Weights of a small mixture-of-experts language model, trained from scratch on English Wikipedia: vocabulary 8192, a variant of SOAP for the experts.
Below are experts of layer 2 (counted from 0) of a mixture-of-experts language model. Rows are named router (the router's row for the expert), gate (a neuron's input weights, with its number), up (a neuron's input weights, with its number) and show model dimensions 112-223. Each number is 500 + 25 x the weight over its row's rms, rounded and kept within 0 to 999. Numbers have three digits each.
After each expert's rows: "comes after" lists some tokens at least twice as common just before its tokens as in all text. This comes from a sample of Wikipedia text that the model never trained on. Tokens count by the router's weight.

# expert 21
router:460509527499482513505496445439550483493490480497515548554489514532520502495488550537501501491521479492486476495509463508512546499480471501464482529489494473468475541476495480486521481503478476551536537517467530502483465515501512498517493461479531498423484479469508491498495512510487521520530511507497485508479490487500538477481511505536
gate0:511509519492517508526520517518547486494527499508523487456468509528472496505505508507563489454476499503468515470522527488518453501505532500506485517540511500482506485489498507540535484482496529499508422459532449499493520509501500516476529484493488530495493534550476499546523469476498424453505499483528444527514503467539480496503498518522
up0:546466481513492515467498500454466501495496464457466549505506511477521470497514501522446483553516493484507482516473465505518486491526491443512515528502465517525493535507513525459480506512525486528526512508527481505490488476518506455502473523510501457481515469486527523487454519509534502519466537506480528433501467530497477505476494500468
gate1:508450505463492518474517518483538481493485498481514533508499525538513499532561561496497472490476488515467497526478483485504519496503527498477485520519479511508472540523485519507477510508514463519472524480499523488524487530518472512530507486537492494520465503494486485439515506494496476526486494461472540436520486465552538511519504496471
up1:474512509471478515496505509502519479502520468482510533474485512489461489499548509520472501472484486522545494572520519484536509503463485510509475485506551499526466485469529494455487511511508470468471507431493479481473459490518504511524512502486456521527536489509507498529507499520504462504496473432562494513510479461557486482482466488473
gate2:492527507497537507522498460507457451543478491479513462505492526484458473512515494477521529505482541473476498485462488536489476482521468493458467518513508520472514487465453514466464531459466512530504525471474514493473478528542496484514471541489517457502475488501431520497488483539505507520474493497524487500466479501495532491492494474494
up2:499469494502487518481482488500508548507512488554459518468505474503513537516484457523488485515497455496513448497516474523445528518459511483482495541557499524519470498525510473473495495557469486476477478536523548468516533469501462475501453460480508478517501489516553522511525505525533518490476530489503477526489484512471522541519497478560
gate3:510481462533465531514516476510550498505495552503495490515509522489501526514456476522499516522441473513509500494527537488481456496512497496487538510507473541490491490512501515489457509514509491513506473542515472501465521519520478463470454446503519496518535523515495500483492481560453510504520541538508496544479523510538514503485509534488
up3:485474482527476516482502453476554492494493518489471507483526526485519505511479521540486496461446486514501487485492516469487471486535487520484508496497484485491527503535513521476459491497491445521478509555507500503486540501524497487466477455517494515518534502502489463533492488538477501538546544526506504533501504522543490501508508533493
gate4:508534488515512512522505509493506513502446508507489493544539537484495447485498540515528525460531527483511474482513508469533522521488520514471532488521514519527505556507521482479506495473488542463526526524506506477507482525497526495526506508550502503524514500513496495512521526510511525508452487515459494481501508426519511494522540552498
up4:529452497488491513501495470473495517469505504533545504471472453533469486517494520490518481501521515471502520526500460525514470496499474498532472519485483514510489424542502512517522506492507484500486489469505476503485448539513515490488482496506516464465474483456500477482483479548443477463526524474490458546469479564505507530488458469546
gate5:515498524533481529526447520514490513456514496516484482511510469514504472474463501505491531542521528479545512505512470517518535425450518504528479492500483541460518484470492484537481511524537557476508448530508525477495564491484489456500518540531534478520490539483503483481516499494518465514489471487470464455500500541516475464523516545502
up5:543532517488472504442463480477479508485473522538492482490500489512514524483492512472497507503550511503543492494556454520489514482497463521481484511468525506460515499479516530507516491489546538507504480472513533517494519448527460504493541514496485491493498491464483469496510527516516503500489513504514520497486451518565447499521490549525
gate6:490475504478515519500473517562466531458460468492490524484474489539486517474494472552477497546469537505515479519540495422491502526486548506502512501526451487548525514517506496501482529466492515503492539493471538506475456475494556512501499546522523495493460526492506487483505467508493481453538498480495477522523528511500508516553506488507
up6:507492481471556538538507507527496519499508468453516476521480535510507534494491481500474474512511459521504468483527522473473482480512518500488499475504494460497469483512499462526520468521512489529519490490485484467500503508497527499550483559512536493485490478494448493437493472527506500507527504502494492530551496506521474502526464511499
comes after: " ", "2", "0", "1", "–", "9"

# expert 19
router:508496562536459511484527513507461487472520487452499509505535513517484491468514476492549493535499484480491483531503471521546493480529473514497497502493514478560487519484489488486489534533475455536514530475465514487521494494495470481439498477510516578529521469481521498475490475508519509467522445484518540505488488508513482524493523470500
gate0:508503456494516509472530486488531481442495500534482459564497519461507470475501499507488470543434480530507489509482523496457538528512548548489500535518527472481508494525519544485478512490507489490528494493538479467485499524468490463503513533481512528505534521466518460487460468518544464481486514538512514508469449505512432523497504494499
up0:478467515482500534529499508523538504558524511497499480504517504496485501517491523460507531454551533457505467469515522471512476529514491446519477544496484503522477514509487507543508499503486559536527479536506546528544457493458487515513509525458477495500478518541510494522503520493466529523467473514480512504508524471474532476517472508495
gate1:490490484465511454473465499475470495513503466539523500492526466520488537496485562532493491518510509516473473491496499486493459507462459520529515505561456513496469514540496527489479502479521569512522465525485534525515523500480512517491513479500510485494490528504534494539488503515521536480504514480478494462487458547531490472481502509479
up1:456523489465534482476529506467519506441494509502475512540478477494495475538530532512510510506523493494498517565527477514458488511545503489488492489520534490501442485496489508483487496476512468470549462481493474490520489477476503501469468515505515487531553534510524497496495468482531528504511527503481478510542479469497522522508488481489
gate2:502466520515503515462514500512483498524476505500508523511475524520537488497529509474493551515487489489502523495505575459532532449531485516486525529551502516487476521497485521493534508545525459475529503541454518462491484519512505485478532507504520488490492515538464512472505492483485511545511542467413502472508475524480522475524476501527
up2:449511505505473475461489457477544482476456491486524490500508530528492517517481474441491504546435508460485559534484518500505464474510492459469469512525555506476480501493485510444484506558469512500555484501514518536520499448521509523526511517506501521500457496469511529482533493488462512454487521494516491449491514500488512496481502481581
gate3:482503513512512490485539499509501494512512483517499462470497518546503504517472527443517490446508514523486464543541515457491514518568500504503517528539477504517479536461460535499484527522529486497498489457490493529486518460491478499507506514494488520544465555505538522495500446492490492522474546502490512483506506513533509538532472538513
up3:488555500420489479492482488501557521493476522511527519505491534474510499446502518510533527498508475522446483471490524481490516507490487526464457539471493512501519499555492473522486494536451494475448489456481506494534554526505521496496483525487483480523454472513519485494517462502490507471515463475480521505518541486531494512536546468503
gate4:481472518470495515482471455511460490527469485522528486491495539476504479464489482474540483485473523444477488497443483476532496473492457479548518510501482485551467488478497506520496526517507511520463485475522504493533464551500550497478485524518459481520507498431496533516499516496533505475494518495529516521454496478510498553471486518529
up4:512498528491482529516461507453492535527471480509533474470474508479487506517494532447504522526505508454523492458505521511533549490484531435489515461533460498489483466512495517480531506547541499527520499483487493491521524461487508520463467505468473502507527508454502530552498475499485475453530458446495502487487498486484490479511512483506
gate5:518533502507514498509488509458468469518517434486488497546503497488482453537494504485508462481506542433488510508506489522524528495499513467531456493509479494483499486503517497511510499495538498490524460496495481491507512503543453484504528494492537476483526497480480523470525503470428447503487505518498486522491553501474503492498482529426
up5:501529474494462516466522537503455499494487528498502550475512470474466513504495504477482470472526492481481493528532499480485466507479532481514474522535518480549507504464494483471500530497531484459500497496480561528537527482475520508509549536480495495500482530475509514470491449503487523485498494522533477479494485503514529494501476553476
gate6:452474471484542517529471478483514514559498507504486545548499526495497509499555494497527459507451522544490488517462471552511532492530531498483472538494518545490460510496473499474523474475492532522534459492481478444490484476489497487509504459523529495499502476507542503538477511507479483513510523518493500492484471552517517490524472499505
up6:503483529503520520440535489481460503487518502477524500470535460486535461483513548506512553492510496480512481495514489497499497512503484481463546467541492512482521509517478483510455493566460489481482530538480525513541479497518537552465471519442492534501548477533503501488513544493507494492570481445491518511512492519505513510502509506489
comes after: "-", " (", " \"", "/", "–", " un"

# expert 31
router:510486532527493499463513517491484554529489490500508483519492534457501511482496516484479522484494508512518484486479459473536489495515526455533502510523470469490457446503495509517527482487471487470492486519510505497544495514544466538538512506552510532539517499494528522510500438501503465518528494507469462519509503504468479472495501478486
gate0:513509469502521466500507511518495537484486519491470510489522519479525478525501541512494510503507500507512520520509519484523462469531482520506497520485502520469522488535453523485503507481523493500495516486521470536541472510458471494507467466494537479534516549513526520491526498514516520531471544507511500495511495462459485512538481501469
up0:523557469487521487483496497488509499475474543472486485457506472493478551501507521506483471519461471483506511503529522510491480508478537512502457465467535486480531469486478483492496535564526459493548482524510519483474492469488519497459437465494492534557525527499471502539470511491521489513456524537498523469513468492484517486511481523467
gate1:503480511494559538472502493492501525509498480491563560498475526495515495520522496537520484487486478522460490456464448462535516475516507535521534501529501522498454515489521446531536479468482502502484484495515494517500486479468491482518497503475506534531546479482544510481458528484516519460543513496518510513522451484504466487480483489497
up1:516485539529507534491494516474490498496513521514509519507503522505507503490476544489491484536503488509489472521472495504548460508527503483556490489517545497494504491476501509521535508491499527487502499461525503510512456442492495501496494466553507529482494470470453493474516509554468487466477522537522485487480472505492522540472493455519
gate2:541535494459492490504474530532572492532440450490494467533467553497519513512505501490488460537509472496507472509526539507516522499496546481552492485498533520478471513475527473459540522509483506500491481526546476509520503549527527512471505496513497470483515514505487549497485492485483477497518494494468478507490506484494495520518502487534
up2:535507519503515489473519520520485477494487503462491501481563493511540482516484466498507512523505479509499531471490485480469439515536490494485517523436507493505499490527525500435508522505514438514501527483533507484500504498474510501498513473479485437466464520524499509484500522480514491496523486500478533444488511462539513490485490471523
gate3:487479509499526514474542514504516498482503505479536529488482495501523499471515494516470511478493519516515511480497506522485517479496496459478532534500487535465535542516484482472515511499486437503478493498533549468473521524489505533491521428505496518451461488490483462518503472538515499530495493465479462489479495499518527525496501518488
up3:459454493487514482506462494517509468467502498450534494486471522474511512514534485508481469514489482501502514476467470484530500476519515508487521463504496499443499479504514489559523473504542517499485545500508526477481480484540500433513529480504509510457487504505519490448507517474505515527484503484528515476499485503510484513493512502512
gate4:519536498502512460543526491527482513494487462541477524487494510515552469492466516484498521487500489509515512544465501480511488491505474501542497486492470484522505488498504479509557499451491470533527457441481481478489548534510514507533518525478511517502493527518472484493464490472485524501482465472486520499493509475530508481489510502501
up4:442478554535544534511515477501509510479530521518494500532498508540496509500508479509537503530492535541475521470508524494520518495517513493497475498487505520473478480549469518498522486471464541529506516493524491523571480493478473512496478525487455520540527519515513521505506524539493446522526517501530484492463458475507496487548443486514
gate5:490470485499475501506493510530514465475545506534482518514489510488507485514480480535527525500490464481503508493501459506534467460505468521494490512489494507492543507482482485481508539510506472505455524457521492512510516497463484490513468505518501543517553508465533470483498488460518489500494545500469471472487517477470478501471483512470
up5:473493545490494460507496492504498525508487514509520498471516513505516542478524502526506498480507468478533480525504505497507519488581458493519551510452459529542493498482499476460535501472489444478462489489527474525516500464497491480481535468520478449514507539524494509524487504525511514470458508487498525566455480447492443500509481529459
gate6:492504553520529470493508548527476498538490477514484493514501522503510496454478513474470519461453476460466511487476479511482525479528478486498489494487502503471504536430512500493512533536523497461465527487462506565469489512516507506498509530526484493513470512524507523521492523529464467505496536496490474503522508456496538466487462503503
up6:504505496492476500512517521499504472505522504500511511507523492474506470510503502527492557542474488507501517490528512475542504517494514499482506511475548529475492489497472466469502492479499521507450454496538509496504559477516493503510504494485525474501501491532483534507534510525526465536461466507485470509502480479517485516449516510534
comes after: "-", "|", " •", " The", " C", "=="

# expert 38
router:521474482492457460483528504483521502527514508498478493467489503469503545474490518497467519503518478518429474495460457474501532502466523532484505519505477483525546497506541480490502551481485494492504481469515517497487478531480497496539498515516478514489482523513480481541493467528501467507487471499499531516533497472490486515529444516523
gate0:490538532493527481467524523474531530505522532466431528464532482484488544531518549523479469499565553494506518499546522532484452510501491498502511512491493501536481486466528503500476504495519540502478466453507491523499523485526527547502511468544481515505467474454485421498500507495517492495483519497545527515505506508489504513467505537470
up0:489514493518528504470519543505512533497510563478452489454498521480526494523476545495497477465544525496496526496524504523456477490514508489473478479479506527496486491465508513477461507526529524470482489481494492494466504490530528541489493460541492486493486489418472458473515482509501499518472497501521512517503494553480495474498515552467
gate1:533464497533486503454504507527477476465510457504498525463449518463512491516526486525487524492448508518472545478572510457507478507500513485483534484576529503540512485511507484510470485504516509517488499486467537465490438546476488515523504522497504470507523525531516536538506510488512507489492516496466508528496540506487518540494489520488
up1:483484502474498500535500515476477518469501511507504489497514500521489444530497473531510490490517498491517507524445488506504493500482497499528432569505478499467483542506514525481528495475476481482503485493536489558512553478490526486483501462493490525458548480479489473459518498486514474535516520521508470512473461490478529484478520550506
gate2:472483500520500499460506513474510493484507465503508482500545483540497476484533490497488509505435494476532475496481505492471504497477506516543475531438520464526468473519483477494450509497555491484517512506504471523483487481451504489476513452496486501503519485545490475529528517490562489478556541517481478500483500479521495499525489540505
up2:522496468479510468517526464486491516498479550473495472484432520449483469533507526497490469524502493486515469510522501484474515518513518520504494472497478517504449499492559491506501521468498522523488487509503461502495518506572503537483488558486486533504496476463502522505465529500485545500493462483474502501473508452464448522552524471478
gate3:491464495484504522498538534536455491462526481479485566483510489478525437502485511531501501499496501499516520503486423527522498490530468521567526503485524560486481489476511503532503521464480531481537501520539483482499497498546473531511473496483505487485494476529497509482497479493513480475491502500484525510490499477504526485519482469526
up3:487488512470498529499490495539492481515491449464481517470528524479496495494494480512496503533476484465477509527507478460490509535571462503522546474558497512509510551474514474472486504447493532492480491520553456523495524476522491523481505488526492456521495491495490545519512530496491487517503520484507528511482522475481521519490536506531
gate4:472502514489489521507531547484494505494472531501484474549492539475495491465529482516454498480522532483511481480520509471557469489508483474521538480499489469552493514512487524538528505454535469493482475502547478482516468470464496463491505525514480518497508458508493489474417510507483442483502514503474490487504501460523522480503523516462
up4:486490490474512497450493490481504471495492508513468531495548492472504555515487483511475530510514495522524513544532498494527508518523515528467512468458489501452492517485458481492472512524494450511509491446511514497489540531444539508493477494531513526409521516531490529515466473478478484527510504536502488501467508522507496532497534450504
gate5:460517509504510531475512499531470489525495515486453527484495512548488495493524514490555497464520486503461512485528522483515493492486449452532505479515494544484567554494522510475493488492524514485547495502517521531529452505489538483542495495503528484469491497482476499483494517562515498472555478505486536503488508520524457535479541500492
up5:508477473547489486488487488490488523514491515499506504500509517474500498528496520494461455528501510502511533516463461500434548510506499493493475547521508480492440464537467490489497516507496516497457525540475510449462495524480469530466452526502502503466487533504490510530519470449507480496459478469519491542479509485465540498482457485464
gate6:448494522501528472511514528474513456527484497473495544510508530477476462544493542505522487485476521483497490488534491512486478506483494504512506482505489532457480518536493570495500455479478455539499500439478525526498483464518497480465518523472497539478524485515497488514450471462508434502549549460499482483470503496514569504483510481496
up6:470503489503520531499439490544487507522552484477493506505521466552513518480487486463528486513519482477505477499487476470505534483511541476497504525482546469486452508500493445505492503504500522492519507495507434419500501515509491469484503500556496481479537503484532482476527525489500539520472473528497509492456506487484482506483486509489
comes after: ")", "0", " ", "%", "3", "5"

# expert 28
router:524460488499491521469487451474467487495500454504518499498481487514508479482513479497508457520533518522500478527505499503493556562502489497514493535495515521550521495482485528520528525504533510487509476478516490422464496495478482520511533517505498563528497562459470493513467520479503508500504468472502464525494497476518459528457459531504
gate0:490486527454542454506500498479488489529486501531477519494490489538542529496503497467486525510525543541530497493483485468517493456503549559533460506495470497493514458484465474514507514502519531476495525475496494492493487556489537507512542518523490499510514455504489516524490472528470468514516473510489532516474526459490559521477483514452
up0:488502500480518486455495515522513487496493494518512492475501504491471509513467514502482490513516468471459471496515486492517503540525464483503489499450504513490515508511570484491465476542475507510503454517555479500521482415510467477496477530514473500502481537492531471453517515507524509460516525552469458490509480507513463447511553455540
gate1:451534500520499517514510528477555494511515497511554514548478514518483548495519506548535463508491471491482483539500510499472500517513502484528492478534513519474477444509469516494476477466530442503531537487488546516494470490485501523500497560516525504517514500500530503478516513509511508498533461460530530470554492480500492518471509502449
up1:499482510492493464458500477563506518477464507461463451497502494479497521508488473552497478472465530505519515472466477511473501539493509482541493479472497477516482499503493478521483423477540521509490473520502510472539475482533500499502491466490474488528482498521537459504463505481463493494503452505521469460494514534478477548539506522507
gate2:496526492486489495441465523533486498487469514537516522516530521498435490488440474473506545500496495497531496489474489493460468482479504497471499481492522506442494507476517470512492474513459515485490497492471494468479493488513505533512502530524529502487491481514527472478452513483509478506548516503498476513485543471479455515510498455500
up2:490516505490523521508494487458533473451479506472526464469533477503494521514496508468500501515504468522475540493538489466486516521490451489522500494523491467513497467519521508529521524500534492490514471480493547536488553519492524499498528474472494481507507554493474504488481503553485505507486517494514524474503461476505502488487536503494
gate3:484533505467513506527485515527534478509501480490470481487518511483490510516486533471520516456504520479462481518485519499445505464499478472494522504553517504479498468476504544503529501484519503538503505520523550493473498479544448500498515532498470532488504506504485537554492463516484413477529526504478542507505462515520523467523504495497
up3:514566493452483498462493523520508500520522514506512445513515503470504547492494511492484541459502523516463488459506544575463458479483451498529493540485511530470553539509490483522512498471479521485466540493503530476531532471494535505473528539486505577489511497527486488479517503483467488484506500497500524517508483525549498478503489502468
gate4:461457495515520519524489487525506483515531504489500510515479492504481523518463523500502501489506476493459522506511483467473546525539524466487496490447524515500510494496536476497507525479491497453513476498505527493511545500550496479489485536487504514489467532544450521522457486485476470475444512555502524493489524464504528469484444464480
up4:536522483480484521502491465489486465507491513507540513475530501505537483507484473527482519527516500436508493502514524515518506500447486529524506489582488468456517530514477506505458470545524467511487506498525500506494531480473495503520518480517525494527525466475528461500534500524497518517466501550526441511511462526475503533521512561553
gate5:465527477460527441485524483501461482520484513486535497487514485504469520467482501517447478491518541529494536523530453471474500507507493548523522513520494486462556487481494462498493458511493546474459525510496489485500477507500538486467485522499569487493500490498527516569543508502514522519488543504553462508523457490500484504489517515475
up5:517478546507532483531439466478525506519478523514486523491503545499472518507512449549505502519534494527499474477503483517487534511511512490530480489522531516513506514531495513482470535508513512464481461505481505497474502506508508532521494564504526515486477472549521479501509525480476534479482485499526473540488502510539509540467489499533
gate6:496490468508496495470492449485492493491513539523536518470503540485470515476519514541504501548508532521495453517503535476479432509476486480497514567497448504507565548477484525492471528434459515511492481481476473511533458485523462505494504467521508504505484514512507537484516477506481491501541529523515529552514471537502512460508566505485
up6:475500518505534493483493550503491505545521486511498463480511499552497533539530501468504489490537504465501499501505482518511505504529489487526521440497492533505468454519497526514487435515492473455487512478495512503495491539480522480518498538492509535495500449547478502497499532504550478478473467481518509467480472461504561512511474517493
comes after: "0", "1", "3", "8", "5", "2"

# expert 29
router:474502474500516515513473514564509471522514472483495468499523477502497466469473466506499477505487491528469495518510486466461491502512458467539511499514537512492486463500465520450479502512510501493488516492480535526519520470522498482499512490496535534463491519521445490472532505494520504484461472509489565476524508510533465489506521518497
gate0:498530461509512472512518531508543495491524481513509523497497507469485504493489536473480501452468434467519527522507531462508495515537504529490522580520515475518486464481516521529501465512463460479520518534482485454512538498500515511571479497496526485477500517524484533517496483467526504484537478467487522533480486543477499485474489497507
up0:474477519461488552466553538514520510523499487490453464504523538500472565457502496503463506496483477551516520472498498491503519532483559518517475492483523538510496489513478559481515498467507511487473482502546506502465469529518490511492502510482482506507512456527499488532489506496493480524509559508484433499521499433460488505468494502520
gate1:543487477499484507545511557526450495467490495487522479450497487471486489495487581513518521538487510513528498512472524486511537498489477510508480526538489512449489518477515493525537513512484491479469525496548493520539459529515479515522518520512490504494526496529493478535479491470482448507517527510513508522480499501506500457476487473486
up1:486492518484441479539528525555502503514493478460508544509513511511485502473499531520499483501511512534525500512544508512497519475504508499470482522506464475529496525518479450511522475503476457505500522472462502491504472476516544513473501457468481467501508425534494507506486528517491429472533499513489518511533516500469517486517523492494
gate2:482522480496523522538526497522523532531495472475496458523479464487478479548506492479510510459484494507527497472465503503473523569518487473500491468500574492532509536532516494484459506465508523523454464496504493523527509495511447521551517498524486531532501526489494474487502466535480476469516528547457512539502488516492465500507547514517
up2:453474482534548473528495505522509499535494525479490510513529501474519495500520488525544456493479483501535503484476528497534482546492517446469466519442484523527516499502451512487494488525463508489496486492504512482527483511489509502509539443463502529478473479490495491540514465531477499520520500511475479461515529521511489521499537482533
gate3:443439481510500529504460522497516513521488520523473470503502485488513436523510502551517482543544483446527514517497510483451512475460489502491525501472461574502456517495510528533486479490476510497513486496513510495502523516497504525517434503517513493480544513558501526473488510536492501500474464472476497543506487503492548477526519497478
up3:506560532502519520507498537518517514514546530469505477496531486528534495478451514464505471455505504537481481497508531533528554519473461468480477522507504487455485471512498508508527500517472480507482468476485491486526536524500501446490473482496436496517472526474441500457479535494492478522455496532517520490495495495513482476517489482513
gate4:471479454482477495525526479514538467505506496529464483508521512511543560503491459539487527527508517445520507518512511483500487535545505506515503510498477552529481441545512473513521473476542499456488524539520551491488447463459494512465452480500492518535428555525527491500516496507501499518448482500464469512536507509518493487489503508499
up4:492493497471537532501487505522510502511496488457484462547499540510489501509543466525504550523456534502504491517514492500506512525493519525493511487507517517520467453529508486498543474516545482474479514532508550514501440499510471476488447467514479501501481533535494512511474437531491545519470467511467484484496527522514521527500525501481
gate5:533524459546473499490490478500503547532493520474523511487472507478496483530471530492451472464511521504520502519492504534533492511488537521543507495516465538543528529538544530505501484476475515475526485490526512535545538470533477477494538497432510518450497487482527494530483527499512511498506486525541545475535512495531426525496535481472
up5:460510471520496510491498495530512472485488495527499512500523481465517489429500535507522511472449476503507486515530502542466504522498517522476488536491536494504504538517489504467522489476496513500453444475491508510525469518489513482508478490507483459489514522506498443491479442540475510479462483515483449515476489509507498470507461462520
gate6:542508523480499494512494453478501456510536506505513508506484506477478490510481505467489505516468538496507501486520567496547522494502499509472524474518527461519468573515516463507492478479507517507512508545480532470503486515498485514519529504462477518536528469498511499510495474516483532527492489499466509532503507501461466481544498469494
up6:507515494479499490491485525496482467529506507497470508480502514572476464512477484491497505489533517481487473463495549500461500530502504502502510479478540538481481492502518525444517464521503477540489560527542471489495474464485499493444537486535484517523545495503498472497510500527493509485513485520491458479518528501466489466496480487495
comes after: "1", "0", "2", "6", "3", "5"

# expert 4
router:512524498520516525514473457506498470492528493496524487501502495501559524482532467493499503471532512497494503508521484524471542469508519472529425487498507491485506513492504498463461513487467501459473509508515519501469499471488513439499478466509480539478488537485483504539523477514488491486485460506467518507476497500490490518475551489487
gate0:478514517508466526463461500515500513505528462462511525499500477554537468544505486535493520470493496542497533494493528511517457502524493498514486556514487469479492430493490488479541469490495527516489480513538483451490464496468533509459465480488477536533508505501533531499489486507496482514485464532482509523544464518518492528528494517477
up0:496491480474486496498504473509470461517478508573482446507519492479491494482506486499483502531494515468516513429533456510492501499486499495475520517484500483502514516485473509496484529506518430489478499484470497500498511571502512473529518497523478451466484514528493509458500489534508498490508549466487454502463516505490475516481569510474
gate1:510489506513466523473497485514463509531498574486494491532487521481489517496490499489453475496487510529514510474491492496470495521488520536510487491507472527515510482537492456516494506515528480466490506519480454539512476483474506508500486480544515477522488548509495553520504512507502515505466504484455469489564481491556494475493534423458
up1:486490560556491492523454452500506571512473541519484486566499513534487505483454459500494501537509495537520474523520493501486453484493521479488499478502476482462462483465471519490503514504500488534485460541475496515511510509462483494454523496508515545491532540449500476529461476458521484501485514463511481546548517536524510488488515504514
gate2:479528480464500511561501436511533490512502522473541455502552492540457525465511492464520498513495491505505479503456503436534515510504481487496454466481519478503478533497514521502470485498517482484497486566483514505537463458501496484500500507502516498533502489517537492491519496486501483542468523471518523442519510500497479549523495483533
up2:540493508553503452484500519512491466492500505508474473529468461509483503517461513495503469478505523525527527477488547521458485500533523504449522496488514504491504512505521480534498489495500523476495509495510500516489502549464473536455535490505493504518466497497458535578486466491504509498509500540459457506513551510505515527504507529454
gate3:524519505474504550511507524486484474518491493517532510465496497525505509473510486472463504558513503494513495527532483536542507489463568540495484512510498567479509500476502514461490505557535513517510498522453515484501511510541474556466472462503472506467498468513455509500468515500492477463533499481520539505477510518542482488486512484512
up3:513531527498511536500490533472502471499460512514527485468471511538499504462478517493489507557494475468475499527528451547524498456475546542539482490509536515487543485497492474472469507545542489531479497521451469522507490491522467550494488503514474506480448475475465496510470499468489521498516502496503565504508523481519483483492525515502
gate4:471495521477504518445492539479527480498470485481512503518494466495536519497490509531454436519488477485480547498494481508483493503475472522488488508532486539515541499446516544521505501543471491507466498525486509499487492503465494527538542504479535520483506517479516502473503507521506482448499527520461517436449497478508522522498480530515
up4:465473504442547516493471523478515481481500450519493518538511480534522483515477510494450485483501481510472527535533507483490499492484502473491474501545473479455538512467488511523474506496479473524471524499499507500482478543501470521479530524512531515522485508482531522471522497532567501420519534527489505488484462442495556525499489498492
gate5:530525508501486425475528536458484515483483560492469469543529532487496520522508440545525522522492483511497481466490459486489488477524505489510479506509458537478511522512516442532478490456475512467529460476503479469470501495484530552511464497474517522460460464484515483484511511506522509500476493507501480505501528534499519540483513500509
up5:511490467485492599507455494552517523537511457503532512486478468522493503480496548463466461476545528485508522533524524527512511521479488512479532492507524479504525494488507510488528526543515518541502530525505511538519508488476501476466537515511484474529527527512481507484521491500488495485519520482507528483519467478497484473538506500509
gate6:461490483471495544465490522482499456488500484511494527506502471525499493494519510530496498479561532507515499483497524526506546481525504509503513488451512482516538560496514483522500509484508543465474519481500531516483453506527540487513544538449506475516472471487469501488519523447496511470462548513460507494486530503495475515495527493490
up6:495551530513501539503514528522467495477467469503510448523504492526532524467471511505539511542498491547498466500475526499507487484471516516514482537522502493513454497478482510501545513472504506473522508490517475479521456486512511542506473481550472499505530482531520509538490467522536526478476464531512526513535497476461507472485473522496
comes after: " |", "|", ",", ";", " in", ":"

# expert 42
router:485495513459494503503501484522504510520513501497497540437452521464481497490500528545482513484518479527495528490496495482499532507486539549515525462491490513503507496550433478451501507496494512501512482463489491441510525504498508524505481475545550488520495493464482532493564511508494473474505504551479482482522526487497497526461519472468
gate0:500457525528475493518556507464447508518520473509520520503510473542506492507468490489546542528494502479484472522542517500545499514499489514508507529522454478510491468527500539492467488471461484504491534486522545483531521468460483533540508525523540502465507501519482486507498563476509506502490489517533505516507473484512489499502483462475
up0:522454550509486496504521511462453500485493537547515504512513511530491495462467536478547498523509500449501489547522495482519498495467496483506511518494474484534499527521509495481465504519461450485475545452554533491551502490504523492550503471513508519486516523553488495508493535460493516506507448488529521475498505482507459473517492478478
gate1:522474510552480519506557499505483541539516532480466504482486494474489501498491557486521522454492509521512498510502503541481471438527562488545523471539476520506521468514495459541532513520523510517522527543486450486511504484478481532510470436532506504533502511538484515522450567500511486512498537490484486478553501494503500468515515509501
up1:522503443478544533519456513504477471487480491516533511537498528504514459491499511476476467521516493494450532502481521463510554506493504491485517554468502520509511477513522495524511505467552497467486520475520516504481492469500498473491455507461485495492504469533530483494502459465526516479495501508491528492455497475519504499512496509484
gate2:549500492497497490474477493498536479536513503507487545476497544466496541533483534548471528486534500511525530472478478532472446499513486526490520496490525497513505440513471483454563495496502517508483508466500503461425496487504484531495498491491514503474532521501495528449476516482514522500486491512483468486483520544480451518474503526480
up2:475526476480507527512487467509466488519453472521496509499500494505491477505507535483510456502468513517505496525488479492483506472480493531516488484483525504487557511488443472519441548521487482493504482499493505533492535543533487462516498514505490470444484514488514495531540491490543497503494501496549547474483493526546505499532483467509
gate3:533532467495530487552504511477491521547490520534498529501532504486480506546500473535491502532540523474480481442486512534506494492496514511538537544509509520534528430538482498474508499541497523506473523449482490516494477518545481508529495538489486504522559466508525501538489512515481484512528519491518489476496533477490586489520503515520
up3:528489493514491537497536487513486501520510461467473483520488459518492528509481520502526506487440519508529521470479478457498478525455505480504482432482494519538467455485485497533482542454522477490483459545520506491498534510470497480442499499543486499509484483540559447470507483504499521498516440547471462502487471551493533514505488503494
gate4:518518516439517516462521499542495491495475497528467469475458513511503486490526497513496480529545508492558455487494493475482509470484519519466493505531499515552442467494512450496519497483482542536492516530489492499470524525506510521473478538487498505491474497468460527524483519496516501510519517513529502514520515502525507510493529518496
up4:472536493511499432456502511503494482500534507466501505502502532484526490468492498478464487503497522491466536491497511527502499452489468472467502430506469508513552505542478515508512495499511466514458500494527504465515493502502510525497498504466503483528475474446468498468488488474467521516507463512508528532518497469528497522532504536532
gate5:487444509510532481503519504505522535470492536478501454476552521493518522474522510533508486542550495463471525500475540477499500494496514548508475505495543510489575482491500486486472516518508495512516531471463533467498496509478531522496496523488498523558514525496530500491496496492522475511488519474493502506470493516528538477482498491551
up5:535528501527501513472509459506539537500533507537495504538508495521537520524531473501509452498504489488512486503486506533535494481508459537551491502507514447512518498509491447494573501476496469475473449451500466482471537501485488466507526494532493493453459493516444465493482509553522504521491504498541461538482520534506484488471514466453
gate6:539501501495500515502493467510548493512463512492524461489514478499496537456471500516494512513435523508488463502507476488513481466515502457578474480428493475484496497517534492525494443544471525494511473525529558512523515500471490489529514525511481538491506484486487529507489475554536507494489491490488533551510522451502478512495507502545
up6:452499516514470507498487492493481501486503462468518509527502502499507487514528443514509480555498510496496505490521507467514508507491461513470472482523481480492519456493467548470465513475550431446521498454476439529477485434503520493483507475513451501514473524480514467530528488497505484500492520471493501536513490492508527525536506497528
comes after: " |", "ed", " Succeeded", " Preceded", "7", "6"